config.yaml
n_layer: 18
d_model: 256
n_experts: 64
experts_per_token: 2
d_expert: 64
d_shared_expert: 256
activation: "geglu"
moe_layers: [1, 2, 3, 4, 5, 6, 7, 8, 9, 10, 11, 12, 13, 14, 15, 16, 17]
router_score: "softmax"
normalize_top_k: true
routed_scale: 1.41
balance_loss: 0.00769
balance_bias: false
router_z_loss: 0.001
n_groups: 4
groups_per_token: 2
init_std_router: 0.015
lr_router: 0.000448
vocab_size: 8192
norm: "rmsnorm"
norm_eps: 1e-07
tie_embeddings: false
optimizer: "soap_variant"
lr: 0.00546
beta1: 0.95
beta2: 0.99
batch_tokens: [32768, 65536]
seq_len: 1024
train_tokens: 334500000
steps: 7371
dataset: "wikipedia_en"
Below are experts of layer 15 (counted from 0) of a mixture-of-experts language model. Rows are named router (the router's row for the expert), gate (a neuron's input weights, with its number), up (a neuron's input weights, with its number) and show model dimensions 128-255. Each number is 500 + 50 x the weight over its row's rms, rounded and kept within 0 to 999. Numbers have three digits each.
After each expert's rows: "comes after" lists some tokens at least twice as common just before its tokens as in all text. This comes from a sample of Wikipedia text that the model never trained on. Tokens count by the router's weight.

# expert 26
router:548450439475535487449517504444401530452452535405503510517437494490517546472493538549475541531576572480501444488456487549508503430526564618530456548505430461444544543535461499518503525424528470599551507495552536402416619470544474613509603465530497497533439461416535442557543527560512589562526504513433530598490481550462469417559550556442513585386540522482460422471547566483448531516536
gate0:435559554505528504475485449473530444569619556503508507525559475490515444476475456508420484432603512529502551449464526536599513654584468491533552478586527426587459461549500492421475643499495461584509507543508536566499482435564426489521473531405542510424445408511608451440579462442522537451532480537483416469481528520466493544482557475506514567516451428461409379485547547506505517487577
up0:549520482475486516512471423456491552466530578525529490512525411566518511560451467598411464492517479471510451499498575449446592415576480500537517581427467470546444558516549533486515567450540520587462603466575510507461529511474444439491519556497463571512549587419464525568464526506509469459503496568552574432442407431490603530510557514454545487483615460499472530578484461475522495430461
gate1:547532595569446563425466515515595567498489537492457502535518572440494466452547578474506443551556477425464410578491473571539514535517446516509437504531495446527548515492460391446514538516425374486525543528444460488519465442493463510530546505500444488444584526531471441491557496547545499488613575411518531461462557602516581466473482473521497422450523516489526499627479488465460474467559
up1:577535524489424461506482529565505511559546394451525524467527511481460572469561507527554441540480455562506543416472458512409500556533520387446449420524501476521554514428534445497536554489447529492548506491648525551519496492444519564576589590605543556531467427405527435493438539523403497521473445445476559533462529488427498448454518434485435504583454430559606457460510497517379571543441
gate2:548565422550490549514545518439525592534503432488519618462449572482437596469437506474477504515499535414517488489499618518544529384492492538464535501533457554495486482501466466538471455443443420512553587511609511493519561525522480502529468541406519534534508399542474503437468546456517499469439597521471597471544459533545492423541557568449598495516445515452459455500524527508517421489455
up2:473403529560495501520456472550443528604433498573563486507534515554544478516461532451583522449518493535519411476570567502569575498436505468501548446443528509498416508544445603415603497469492423369519453485481513488500517533509495518534500472442407535509565407484508473504449466528420521542586435545534475488501483479561596456483558493433529608404453535515484504391505504533521530562467
comes after: " a", " is", " as", " was", " with", " an"

# expert 28
router:531490442413510466423518604520486556469476532542611547499370436565484532429516537533525528594538548484452537568432414552456497474585496490490465495512480551543528523417490506529460465411495511537518526489511513434513604449549491534489564421476552481642466518449450484564539560558557485567556520590475514504569492529451547458487515513452504582454562560471513477486580521502460416528570
gate0:584483592493509590520447547523451505512609528492513534461533470464484556515484546496547488510439514437575519548450601476428651460552542545412494540482510551415449545522461640420447533413450605531524521504619544490513538501362452527453521426469521458531469478446500483595406472512493430574465464556555491534538544473502497452582533505504562526462499575519438521504528476544524521475550
up0:487443588393462541475558522501485505517514480479517499517530474468482463512457394367503520494492583477409456570413504530489481490509540522516446490444563499489534526461508591464437432513572669510512496511538478467515593461458486469532483451406571559459397474523627467463484569465502502561532522530608473514509549440536628481536557563450552506474588558616448513589485610491442496502464
gate1:527401493489535483507550553468594490458482467513551429420505396517474551490534520336509507424425525465449525446399405484517508490542388450513521517451533456468520558383456515499429516497447462606502541446442406450624454622537568511529534472579514458605603496545523539491488532478443523531492518504552482517497550488399513457448554533539495498576509501564497462495485510618474486518502
up1:469530513562516460474523620407472506456618470408521511567522518419534451493452525454471435415423511543457539621493492507379585473483514479518494455443506461465446446456547538513541470516543535490548554462582483550367467581523490540474488540473455509422465518559526554467512495512462495526517588474337508436528488479562480529467491462486478533472559489414493504458403513585504458630549
gate2:591556511380460518499545562515566607553510567529533486447344417450465521496614472545503551546454542482531522483521499422532467509523510448506509593490460465513593522499486530585525563432520575519631600436491550485556504500519519515510533464505573434526486573485467555438437528467503522535470513469678494412501506539400543451526498431494514472416523505589476530502393539577513441582579
up2:566462363445570486564587545532556493501461545468453408380517459414565518537575452502513483491458540550496519477532467447475612553514506463490506529483477422526554482536437516519541533524511514452424486445481525490445482543508469504545493546536541563516576493404471457503450532577490496462424439551496465540428509452478415593516435485486523541584367528401498554517488491533457427443497
comes after: "-", "==", "|", " •", "===", "See"

# expert 58
router:558418525422431463455473526436455556428465554469550553476416441576454512422466507517454489552496482526522495561528456564509484475488483536578448508494445480477574500478462433539584486424499498491607526549580528390479508497580527542470595482498523490553472472480580469544572547569463503561524458567427476486543442619517523412545593503488525568491526502473514485501566511501453421529481
gate0:465472488480373470433518431410493417469535601483489516540415528442439505534483496563530427524453496471524563440459471503495390527506441494534501525373554499470547539558514545520507489458463596455468427502446553473559356487580538502438468476492566511500459555510559472580530459535525507561608516638413387524464567493469460498518501630430531604603524507490480450513448460518446410504520
up0:441480494474506478453520521486483493446506533456576500489535580411654457537446573485465535447511480552566522507422486553516495529488548405513553442555582463411480450549521485522424547545460469500527577512486462446557497465444530452453487411419506477436490457460525516458490509456555539421505515551568493520427557469606606506594552522378603441411467502481510512489472503524552451424452
gate1:527385549542457470560396576469520518440505485504573550580572521516487498590419486444455498515434425579491600553517489512482444540600433536508482511527516536399548572546511522513504527478561520485501555473529439451510509570608555531413531537504452561478498399470486433500532474570490462455516498612527433469483495559468511463465575545467446625530515531482459574457445468570431505518555
up1:614579485447527441480456499580490486508601503405483486556515524441495499455559525620509517521524508504412504547443574545529455556545471537556407530403518513523451591537557441596535564540547519393528497398486385475583475550481531387519505444479507504457630386432506513441548500637530538512467495593603603470437510571470509513491509501578476488615483531556439463561522442486454470548428
gate2:492506519503440491525446499501505526470483503462566476551536498575476413516603493580493479629490437533521549572443459461608483464529460553480439474530524472482586539394443517523445491510434447431437502507536519484521444479437492477531531515437543463560537458435470494423521517523417568505568454552433479492475542543472506372466506520415499455519581435575522459446441514504463464492519
up2:373555430585473521557504449491548471550531477413541452470550495603514490498456484541521518616533462449567450544525511552468555468513516478437529572440514507473491524470458453498572532528473488533417512489498513529536468470394566485512468452541460456439485521512546549438431566480574485532446495548442528567502465609457503425428495427367444451423487567474429477465473512503352497604489
comes after: " the", " a", " The", " as", " former", " –"

# expert 38
router:582422443463428382445556540465442528462436588446478520476473472483499508464432472527479572514484533505468444507528469533540484498503498533502448431499446423485589527445470601535576446513550416562546551440459496463427545499474465524490565460437580542601517532501459509504643535603508541523504483512479560553538479553416497456565550478437536518447529538490488481409540508492496465500496
gate0:479525493528501464529563388388497459574494448492437448446442511573433515471511472452564487434458516548562452455578495567617513470550530546419501436475513481507565513449549485524455529545426494439524536538489487410457502460498479474570599510590540513547500569450474592531467482426540543590580500360454439488493504489489467550562520455476438488572503454444548546423462509498544596493472
up0:393464502406446527594447464476460459497479491421477448523552497532448537416523594481465435519493492557433472476518491558519450508549549433534485498456593444500594475477496440415532533418509507412482449390516551426541386571451418467475447476493502391580458520467508514490445506468517338457430528563581524516499493429444453507540562503492462507579490585441466492459431511526534515533481
gate1:574530500566492523467516473510482560570472638525510512434454433535510421492488515463525488482464522533455517480556505576439522443544451499415582595515506470440508526519490523439432587518528464577501513515515497447493528447524534480561385496485549517557443490469547590483440481545483433565534509497499526498466443483477416471541465504515418422432533480435485466359457551475526569467488
up1:470484539441552487418534459556482516511548424451531516512503570504486511507493444487552565456461604536395509536493594518484422464479508556479562535440529542464553502551462490515544453526523425511494495584457512474444459483450468461623517515528453544510506520576548485548510551531481497484472587613496452452466513501437518457445502411536437463394513473416431521496467516520464550401476
gate2:621469497550490603477482586487444490434554412495484554534462556490513444524590498443470542458453573510530583471470494493507466479418470410462506465417479420498422539439410508484430510474480543509472462424495476530515565351572529408493576413452494487497542457535469554486511513500603510520480503499435575488476464538510585456444529492426444543564515481474508554403468496467547534536458
up2:597469551526487639456527506524597488471589493435520540484464540519510424533583463378442530454483462576453473500519516457498466450408386492441406483418485395485477576476421491561461492573488523490484553446439498458445587428507502496535533452506428481543513456460529526424560505539537488475429513521447527488449450528505474500554543530502433499538544535533485632389496427405564516530449
comes after: ".", "s", " season", " years", "es", " year"

# expert 41
router:534505468452384489372568500348390540448484509461501611403501422516450512485483549505523542526552495499448475492521440516552517460509481503530503466522514376499608507455415521554556437510564465602491515505476480408491568452559391602515492426462535495489481531511482481530522532528558511495538560554468486493511441511422515461539488550483528520461544537479488504446509556609459438548512
gate0:492461481486511473469544631412527491504540527511534499416572557507463493583493523475507503513564465498517497538482492526497471447483479492467497491558637430565463562439503571635368434531531503574485457501593557464508474532578485540599553451438570523520523528461529533434476526548471495451523580515447420473572551492532612499561451528536532540465473566548462477598519495533386548432556
up0:429543530447459518507532572495509529452550478588524484455523477447466535541486464440512483475570446482517461492462503541533427402505642524515537554489624487509365527439499537543411461419519545489462534559554629493493492553496585561639531420506536537541559468523542457431514580474438449442452526514515489503540535497575535486553520525507514587539403578473534533520437475475485437414555
gate1:527535530526528506448471481513489456480555463540466487418514471443476471478510479398475548569550440471441473516531480500449538500555494514566584513524445547436591537532577540486424471463361510482489540509494538567528577493542484420561568478549511500542499474542522526542421549423528517503508473449499459532511509585450560539539493588491481508492529478571508498491414462442504548460545
up1:463483458477431450471564497457502474558423469470471404439529444528479457554451491486456448590495520524442488518502564491461470500405540474490435581555566577534479519500534568518464531619472532566555455444523489572502512464462426560500538496517542495410527531524417461546491543510548565466574512444506444497601492594437470428480507540588507522520424524449545512508592434497515451460570
gate2:493602562443566423451511458530468497501553534463502505471461590535386527573573553544500578585538427403578459556492423443646462476494503539504485427501478434444502457527579432461445411478471555425380466512466498427526577421441538474517500552473461423433549503458472476489459505498618513470513448526500517501531498544455396542521513478585600492567530500535530558488493499445510582547582
up2:433532496621456482526526443512566500530500525533600529517471478507476483586518599542529429464523589492532486483541492547502466528487570480439474537491549440482452557520474610500607462417583480537501418449514505568525375458448536410442560520423527516453528461473492591619556509520459580446533534518537562477495547544484530463518523408461483500536532464455480518535532441424525527529460
comes after: "\n", " |", ".", ")", "==", "==="

# expert 63
router:521453510485466441438559583448449526452466564499542521462443428584451526495463549563473543488559551449467473400509499485516570448565501508517468466537527472447593411484480491542534507508514476524526538540424485445544553482559478537455603434493530476510469524468506403512592578511537514547536455578448495514522422533478543472594598554428540528431545529481456468535519504525475471523538
gate0:500543554474403487400477421559468409540512490474525589532502475528476548446464486516501501510545571500447580388573512491518528477486465505403574432461507508536475478485439529512440501459538407506543502549439489470503502425505509503446435592489486404537466422580516561608498467501541365547500533590527517517421496451543498571388558423524568549545505489526436435547453588446423430511570
up0:492520442509450506502484459421495549479515562514427494532533428579488561536449432518440470526428462559673541533537489494509546524494583547568541558524504496547544580369503534521443393512461479455337498479639514505511498561529539522460514504508505490468598493478417419565555480530497576418515473603473456535533500438434363481464536470498564490494485567383556520484428524562451559530543
gate1:585550514437526507477507414436423434477540470546490585518514470497475500477558575453568430476510439596433532446489512564411468434551480489503507424586419482413580576408494596546564389577535523378449538505524543595545500481513556520491506436492397467448487426528536422526475528418467533559460419476559435516472458458495531538577486511513544546547455528483449549541489446503504544389469
up1:485552565465631515478520464514522494476491560438529495543469564534544606544438459498489554578556533599471509472435441565577458504580440541572604446541558545487510455533437497495513538455548538502522542476465490417538588508428559454494486565475478394540525460468449447452536537515424578484452473507487479530465420504582553405501432432476511501454440554354477470439458527479515537456488
gate2:521500562460457515579554558617524425458479509514582405455542519478519469554453448507495528514539576451470504529554592444451495464445514429562490421514524539465439533549520475536490474520538420595550488536528444529501596511498528557465493554554597520507570588509471425437564569573507554493524430585524464523471494441462551556501554447549536531584502480477506494564648569489509413490482
up2:402476506503594397511578546511494467556476559500543496469452474420461444480395495428472578437488558483470531468505543447456495544420460495572504395435516447461565528550523481511606448556506470506542629534541445533436437507487606528523448510569629550465517494457516522503386537528529550538481499547469474486481445413436498393517549529478510522492553535569489526526489501444648532530519
comes after: " in", ",", " of", " the", ":", " at"

# expert 37
router:520473437464382475485485622440495552450508512472530504494453507568493500583460468560473576492529598522509498495466463535515470476588440549557470504530493479514564404415474485536552463458574386525485511448504484455398511453492497532520556423511450420545574512447518490544510523544514493547602488541451579570511464570513525500587501573460531573442558457474478506469574461577429445479529
gate0:498478463529537453490425614480451496438564537503521506452515457559453497521533480563529476475445471499482412491444491667560462519653480459530449471556589419463449414485438509492495506456563465485470448456396545557502511454520535518565415512505557471500523545400475527443439520486469449500558451515535503620547482432483555467463447544505479546507549454538500550451469452479471565575422
up0:416540466526552486489556484455519463514487558495549512478553481504515471490492543481472502455556443574516553636544505543467501477582538564576522496555598451469496497581480500541513544501515489501506462551538475440480452511456512505362496505502531507502418452609454605446496467521564581578473471511496443523542520482524444495559534495458451503627519512575464407539485538572470500638545
gate1:598506544513508527513477525439485544431456462377473521446466591545481552551439356544477484484544510476551512480432512499471480414414420410526460513491434464550508535518443611537546537547455486532395517572541495655459448518492479433555485483576403439579516450492560499516526492421454521510496388498615598549490427497495442460538412534552509528504496415556446574519542480509496492559410
up1:542546526397516527461505426521458487458600486522472477435383547542516376491500527530489502494473417542404474415497498538555588436471474511443490478425525461477438498526463494582472581536621526489542454444527554557557516523519487432468521525526492485523555453434464492520532577535456554517505514513545469477574479429495582552409432480443512530428464484420388509462439547568412464496508
gate2:572540530435408523478586593540631471466509488512515446473489554540550456519534539575448646457463539529475550458450592510459394483535400534575476506461543501492509525441541477518479433417553430504503518454547548526535476499514503605515503395504473464532512487471494507558551512511531574506553545586429493450572517520533562504535488539457513536509520439569504524502518356471570540547494
up2:472453548481497485457470460443604497522590463487422481473462413474563477525505487475483473594515431542548540450347499410456454531467557489482571484491486473453447533448541493563384539510520632503499453426489484439464523431490427548539444593515509637500531568406486469535489556482512394308596507426547557452492419517538402447503544505497538463430429554557514432536471511467398521502540
comes after: " ", "s", "-", " re", " \"", " ("

# expert 47
router:481446524423419536438521584445522617361460571534557557481456430553491521458457532518456569583589610441497397579464499469556573396522512504527423457500408485442536480521437486546560480485591366561529585456487495458466516457559504449490552414502539563549424478447479411544561549527515499501544474524472486513462446513497525476546572490492530513517589522508477487456551536587448458498537
gate0:481486418531496509480506502487567649507534536505506537517502441538455510447490562461487418597496515559481506516511475501517583457542463418468445436425448564545527400530441479414560487521587477544469591483510477514505522437426537496505523522488539508600549488523408488503463427469515495452491529399491599419371461512656447488515589500468481496468479569535512467503568572490526448449492
up0:516498527475551549527495503548436477526463526556452533512447493456530543548515508562452532452541506432543423557526601483516537431511554513495511404483545602505488509427530401406483399550484500509502583500503531513490513640557576495495498485457488557490483541451564535559629452512559465521639492540516487403563511419480644487515506555467537499509497438509500432468397579446426515523451
gate1:483515543558480449456579466516544552431545557592545485544498527580532489511594475417532488590487515500440534603477448448554548469447447431449401496418411463597601553552491555419579518436610509512427586436479480564483519541503501409548578506436499517525520581518469510527503518580531445560530572537529388525456498499568523450497540449469441486524609483526480514443547557529481478507581
up1:487509574528511526435419523463462551468524558591580497446485568485496533476480583565426473528579620535448523545509507588521497475424471523450508447469456476434476507507472494535582492455472422440500528491577481534442504544525576491604549533527549526472478437486513523509510497499526518547556552454417533461537501481488449530544596436516480417529489403552479483461546596536426526587524
gate2:479527502465521483535463403458569547477540505558508446489498553439487478498479506415469484437468511448560468490494448451485527495530531542487506521555376549517458436500460596559599479475565445471447619425483530576530486522518470496523500453507570526578553514479516488488591578582498516509556505529486537539441517537539529499565428515537451483527462484514391524382545534560528566494500
up2:441479568422489503565511419391506443546459432467525489507539388586505464544595471523444467554487499627417514430491509541534507592417503514559514490555494473503472506478514505511579450538522486457508411478558530530573552491521449449487433439396461493486494484563430485438446453441531450505464513472463514516566558499534467518538479508502586582401484358521494478481404433556453385517595
comes after: " ", " the", "-", " The", " p", " c"

# expert 55
router:506450446479480446462549508487495489444452459467553566456467492585496480469517543545519572538531559446473445441560449456546568546546483540503463561480483411463553436480491526556522474479542487581563507415567493417475587440551464545409557500426527568584454499448524411509544535518524536524538495554445556504584465459444544485533483614419534513410626613392379496462533520561417492582455
gate0:554460335511449447537527525441471584453518495548504515581487505570463405404411380502562580515399502569487492530431397488482504546450398498507564559452397434507559472519492494481442516471496407465535449497433489463412521412512483472451405556477531551616472524447490516468445507483463517495434521487489519425409545510482448436421409641476448469602457531519441611545508545507537548499542
up0:510521382446519433436518450494487438413432436480556471567575606509586394508426448588417495351464553489546499539483497541449491463491495489432468447520580472489447369510541491433488481508495535524514527495557519505476387509521534451475521446416463440506510419566508616466517407578526499535537524385464472434502541496514493479553494572438491502468580449453526408477523538577551441466468
gate1:459489572519562444558571530495548459477579442422510415466529503557529429537426399516476519437437476526436416439494435461532447560511485484390506579504510473440468404511483461539449484455449412552513537448527520460531570509499532481504600494553448565577554460433504457594467534465480549583565431471458451580562461463474542491565429504551391427441574533483442533468517630489483462487458
up1:447565388562517493648482479456526498487409475610507589496558561486456545467468482544431553550475563475612435458497533425527633476589442567476458489516462540475420526493557539500553514486537543502491477409483491446417491453501462460490501532547569550612516510519456547491488570529569438527415549489543541494573413386475582496497474578513535495488514539491507550450483557522536552587607
gate2:542376481482620518552494560531663464439506431496477495473457481476554495506553447509533531522514558529514466417600504537522598537481519493463483453548523521491530486541535523507503448473502440544540532451539535420562540419483453426439558530446463568646479515527544508617464512496532520529584551470532545461543512441507500483521498465508494542433571448483512554432510513445522536544436
up2:507493496571468403488509477497404532519562434435478508439543472442591557488483498506436421534513463575415453520494465423455479598472535498504421526493533470508459492482536551398556504558459411522514467465470504472337462493468504550533500502480475470475513436533418455562548519540403487356400540480401516500483545588494558476509598511548562480468536479520538472484482508506422426477514
comes after: " (", " \"", " |", "-", "\n", " the"

# expert 24
router:551532488490501366463490516481499571450434512424495491404464442526435509503456476535461536542504535452396449561459444518439515533525491530513472438551417463491491504447474533521574448510509499552501575437503434406449602485519438548462508429429530553591489553484484432623519523569494490545605568506493605514488454524488526369563496507458519485416587473496469472498528528563439427540513
gate0:473471515472532370530390530526533523473426487509470468569550469513474541557407554562495522496454567423576427475510466461550520568559572570486450491444482495517612546502557524527472529642449536484416562426615455521576434505549561466464431588475543473566501526564560444498405477537557468489437535514486508500550537499418607465556433417492572532450572570414519457460494509450555505589367
up0:503459556535439568521490539459498548484432567482541485403549549472539430509475510569487430449510434508492619417404485584425600598470463498445439477559412458536476503562406466439509548406506459536517447497408478566380487416504550553495535542532480534527488489493522528517648556486521579492474532452519516504489456450437490499497514526482532497510524569548516462488523424509426468564594
gate1:529499504374440430487506540461509550495584461575479480482521471572555545482504485516482496464500466435483445452528507502468555517451529528433525483437467484546533435524529499522527477573546462517505525407587502513501551521486546447493404543392515535525476483485488415436531506576463561511486573547456595460443518505496443556612452460485519454362462507560542485415465429619498423566531
up1:538532544566602546501466513486499490500454505454479537456501533504439447484479458571493473517439426504500488484537543488565599467571402511523488552516527506501509482522468555562483508506513465588408561410525425440491536462565355573502472521531508481576566559514476513504468548485573502479496513460475534458536508469490430478419470550383572526463567536508343520416502524519435431519427
gate2:556465471472453355416492573472533518602392440569380553513472487527480441519558500458489538374581608516505484435443461536536416561486500496485440439511446540499507435577475576391510552433534599490507548465483441474596484548399530500462492480537565399451579463540471525517525489482501535552513570468499426483532446495537499580565450471458452521398549530478553545477460524464540503503502
up2:458475478575497550624460522555488495558493517466506477483558440509537492444577587542477448457481467498462562489495560634425517510482490584463530511500560528484516448465479385476511478461561454592527415461454482480419580506447483504515508418558492579451551435509573465560558484497547551701452578548496501597580497553587470463577563453464500467539568582457448519526511465574576546510564
comes after: "\n", " Born", " Win", " Year", " Party", " MF"

# expert 57
router:569468509449400492513486635478491537450480518408535553458468535475464544352507505519485564549497587495532451506518480636518509480495535604581416504515459503509514479501435496514507457421565497497532553494503517459447526451554428513475536481428517510557437543465550377524560555521560494632549460494388536549522474514488511472525523533467521586471562503437410437441539521489439438485519
gate0:569480563486626448452496511446558558462516559459435495498569425494419505560442483545579454351466565509454539528427498488396517532518424459566505531452496442486475407529561458518583469409529485474472493471536509449436510519472538477499441466382383560545541541564611478481427508566462523508540493494466493497388436468524487515585581455493474483538379536572514505519613535489565493585488
up0:577371496433525541451520514539470585396497416482568467503479433492564506513503542474515506477529438479492485465500465551522469586552610446564504445534467545530481494513426424450462405529398457495621498510435409557431463449477536519466624433439434438425514511516496527534526504524504508489457471443477540541484642653538621491476481557419438499541489487617446469444488542574557576454533
gate1:505512472562445500496423463505402477471488402502468500486544472440540548528483586441519449535576535525486569541510450566504521501495587519474511453486509527520549463502434431431574452437513372500625431463558454535491575467407423449529507440561419399508517536477491595421533556508492438556576455494544494556436481415619593427486474458490507508546593525466475458488497449519500552447453
up1:516523538422547558523443456516485484536486486512585495405467500525492482525494454450394483493555535536522514504440572376562548503535406451558406519532506546489456551499516581556413550481507488430570510565460496463490588547512492574499494504465524490549587501408424477465497422479623577533514455478553523522521496458529557519458406497422469422428598475398554504526541516446614469566464
gate2:539460469509582501536496446511492466481426513491524509416501427547504522386496513595456473522524443505456425437408463507503484482447420596568498483473472536589492495571444405550466443515400505505424504563542532536506509492512488518567538439420526475471512524489452435522441482531539433440571427577478510458552513496494535522486535460471470563452449449511547574544438542635467550523454
up2:469539462518435555485565515507444492487511509434599412542495540454538518516464509507531540519489581544532459581472475464525522557570530359450567548440462512384490576490456489514551526553472484501547559464469427489519476503518533534392541588491505546514472424475505482492511517564500547549430484522515394443427428579585466483516622563522436462447531545500565459421529463470491505415471
comes after: " ", "1", "2", "3", "4", " ("

# expert 27
router:479441534484475482398498501492462530440466508430481500430415496476446515458459551525499499529568612477456463473464450585468522493541483521492464489519479428487531480451483492539509450521539404540494519493549427487480508427566420482505542464402577568565478487486539485536504539575539542625509531540446488562548468484393500441526513558467505562415614588503486498426484544568458471536584
gate0:415499399514488500446554553442510471453562504598462496405498570554424590501514508501485500438553471526497452507501548501526493535593507629499504382431492519444535530539442449470556422497563510530480514511438492585585451511499559442488513467414520497550555484575578455521466528537431519456512474470402422426427481488416520481444467494512416535527546512429495590580536387496460579490404
up0:423493552467609489580476484509629443484581491394558522488494524524455525541489462509545478495461500551527533533411552595556495473475456505402469547511496527473532436528458512558520479439481522469505574583483551537605494491465435494559526443460512500491586522563527517448493569520508565450471467418475533450427527412445497510496455602459426556512547474548499435510457486524478454464494
gate1:535503517540436477529530513631474521445532442460517424417500546463411513464575478590477446481436580509530499444514534628482557501558536525505553463553560468533379481466568446509459498608503539536473484541499434463486483486503450435532523490488495480520512430475626522568424477539580568533547417470490484468536434442412518471563451489434465485485585579519484464489507517490469467559595
up1:445523516496460533488531458456490491497571526403538443433529506542535503515479487538552554427527462520571357393601516506574494472497492404513427524413549492472543521528562486450579477500431458515558460508488522549501369562563449409557523642429478483440541531471529561533522418461558498524547444431549544456516502496545626473479510440504533480451499416509490473540509525454473435513412
gate2:561527581463535476474468457404467554532520465518513513426523537492471433529456499484530507504498519511474575453533389495409481525495508538524454493536523444487544505365540534460417518493490461483438535493439475425481490527469570382573480446524514587547450425591453467536449529489554474483465442441537438458431539481512538527528349449431460520539513533537558390514471510530523368512547
up2:489584524376548565539449479540480488529507604545580544590526482437486472616543483556508431492513487514681481537555518472585418443502520529518459516462493597525564501514422454469471502493567514593480528426453487515543622496446497555477478586467490482537442569555438484474551413525468538464496564519501609486330494446466423490540501421461469512538588470500477491615519504479499484460469
comes after: " |", ",", "-", ":", " by", "="

# expert 39
router:597392510418484480454515563467462520412413520464518576482463405539450492402497577556471583537534534423511470479472414534510469511483535548551452434523458450444553445527481486546572457501580530596537553524543467438467530496504490522408566457443577541533453513519576429616533584512540553549509500591489528517569461543504514522573593496438584570424575534480435504452528549525496472482520
gate0:433427427455419456513476517530511522498502445581465530515388437496460546446516539504488498499565531492483465517536468552493450433523458453461430410481504470500521545478477489554498446474553555531491515461468551446607537482499536581447451484536491468446553479519524479523415521585507544506505474569544441478575493500538475532463461513450595510489632495434365622555480506561552459368563
up0:437530580476563530472494517497468450492506520524512528404452487504505524490487565588423521575501473494507424530408504467474444626586502535558402428585446499497514508510628484536494491539540498561459515553378472631457469522468556471461476548431443441445506461487459463452549474484587591527457418526497522416417539473463432585471502495432511497485530550499580454432504540528445463451408
gate1:559537580542493539511427510593419476528491498538524489403637449522432442489509546493597434522483549474513562478491468545495501572540524541472434440637435535447598458593459589527511505476515503559540508471469396422479479487491478541545596440445497576583424517414487511528518481521464633541537495497470443444427485534511457594573518483473454573559515435588534487534486505449581515533526
up1:457505529468500531398525530474546602468451507495477476467429538515539532461475524419491447508510482581411416491506471433473476434475457522505400602467561525543490530493490506538443479498505466452407460552536567517513461557539522502500538582474481553554559457456609572476550521455505506489499526516597448559456443503423490481521479512440550412476534508400527504536414427580426518537556
gate2:535451477472518529543436536536545497414489601513487568535448475515372520425553553461473540491505505426539485516450487524573527585575458568542504469501501488483517478463449557559544470553572508509501523539359543495479473575494441493426494481525474480449420492515483548518476438445454548560457470582516493459521483536478575632431538483495544523456426440557448470400471517569436557478600
up2:406591457525504515523442521527498544578516457563475436462527464561509496635465431460458493522510523553556509521567438561464455487482468460603524500584423503474439519455576522493488620476412434397551471550564477506508512509462426451478548514465538562493506486520502533459511568441611505496519510440503461486495477468378461519414420501519437512532481485517555516455531500559541463417423
comes after: " the", " The", " of", "The", " by", " New"

# expert 20
router:551398506454464464470482523479457565448422550493506489470451465552455510438456523546485496516552505459482481553437416531554510508483487582538431459496372490542560502493456487546533476435551471590500534519462504391462519433543485599430616492474504533570377482466472440588551565504510495566507480576417485539563466615509516483530593461464528556424585521440483494451521529488419516573541
gate0:531480523464396516457454537564579549551577569609418616474515481415599459510491496370480547531420550509511522474532486491397483560582505470558480464488479588483472565449482538468451494549502617503482390490587494508510516505439519486501478528426506497527467505372581443481471595549385488466548458500410497506529456445494513533521497502539544563502603473529461495373606499539533462525530
up0:540495458517445525478511548468499483481456461410596470561497457523477500495522522510462432463472489483528397443461605439463498524462377554506551531502466498430480470473574396591517562518604600589502459528449505491523469519490461462468512545501500559475518593475532386501579575463590512483495402535560526527437512598499474556520471587517528468529505554540506463571467476548490430552486
gate1:462569418520491517459409477528591541469501546471511564483509459470530541494546445502456420513530518445475504546389455455518476486519561499571454522457536471522592498465528541498534520501493553643529473548503513442479556536550503483493484398454529495535525542467510514475465586540481466523529527600525460513593451473563502445495579473490532501435485473505482526489524397473589448537511
up1:500562430533448411528431531527533509444599608486588447531500517446511481453535464471501546503472550485460367543445538417559394517511461530481427540536506538548471480511485484497500463466517484479420489477500547467462532494569401587472550486426426562486549497521542589493460490542564448566508424504498382470505527572599477475491543478557573437438453517520485428487537566489528440505426
gate2:474478457510486501545483497553482540501477468544500538488632486562524444423421512435434490477476536456514472599430497495466498437495536626552442367565379516522415491556512540615563527397546455537510412491488511436480461479569500460528552480530495542465456496540591506485500495422523537461545456563500531505454375459472518616487555485516518492490569436380589488494474517558470517549506
up2:427459525598549433450430519482528358480547490504489502465447514489446481578567543462576513575495529527520534423501501505514516431434469380564478561440479488470466450472514440479447552592492526431438545368514510501439483458413455493499412467565502506485543477502600572532588494525572523550528512468430555450526468518540508511509462493533514485484485492477477449553512532540473445518474
comes after: " the", " a", " The", "The", " an", " new"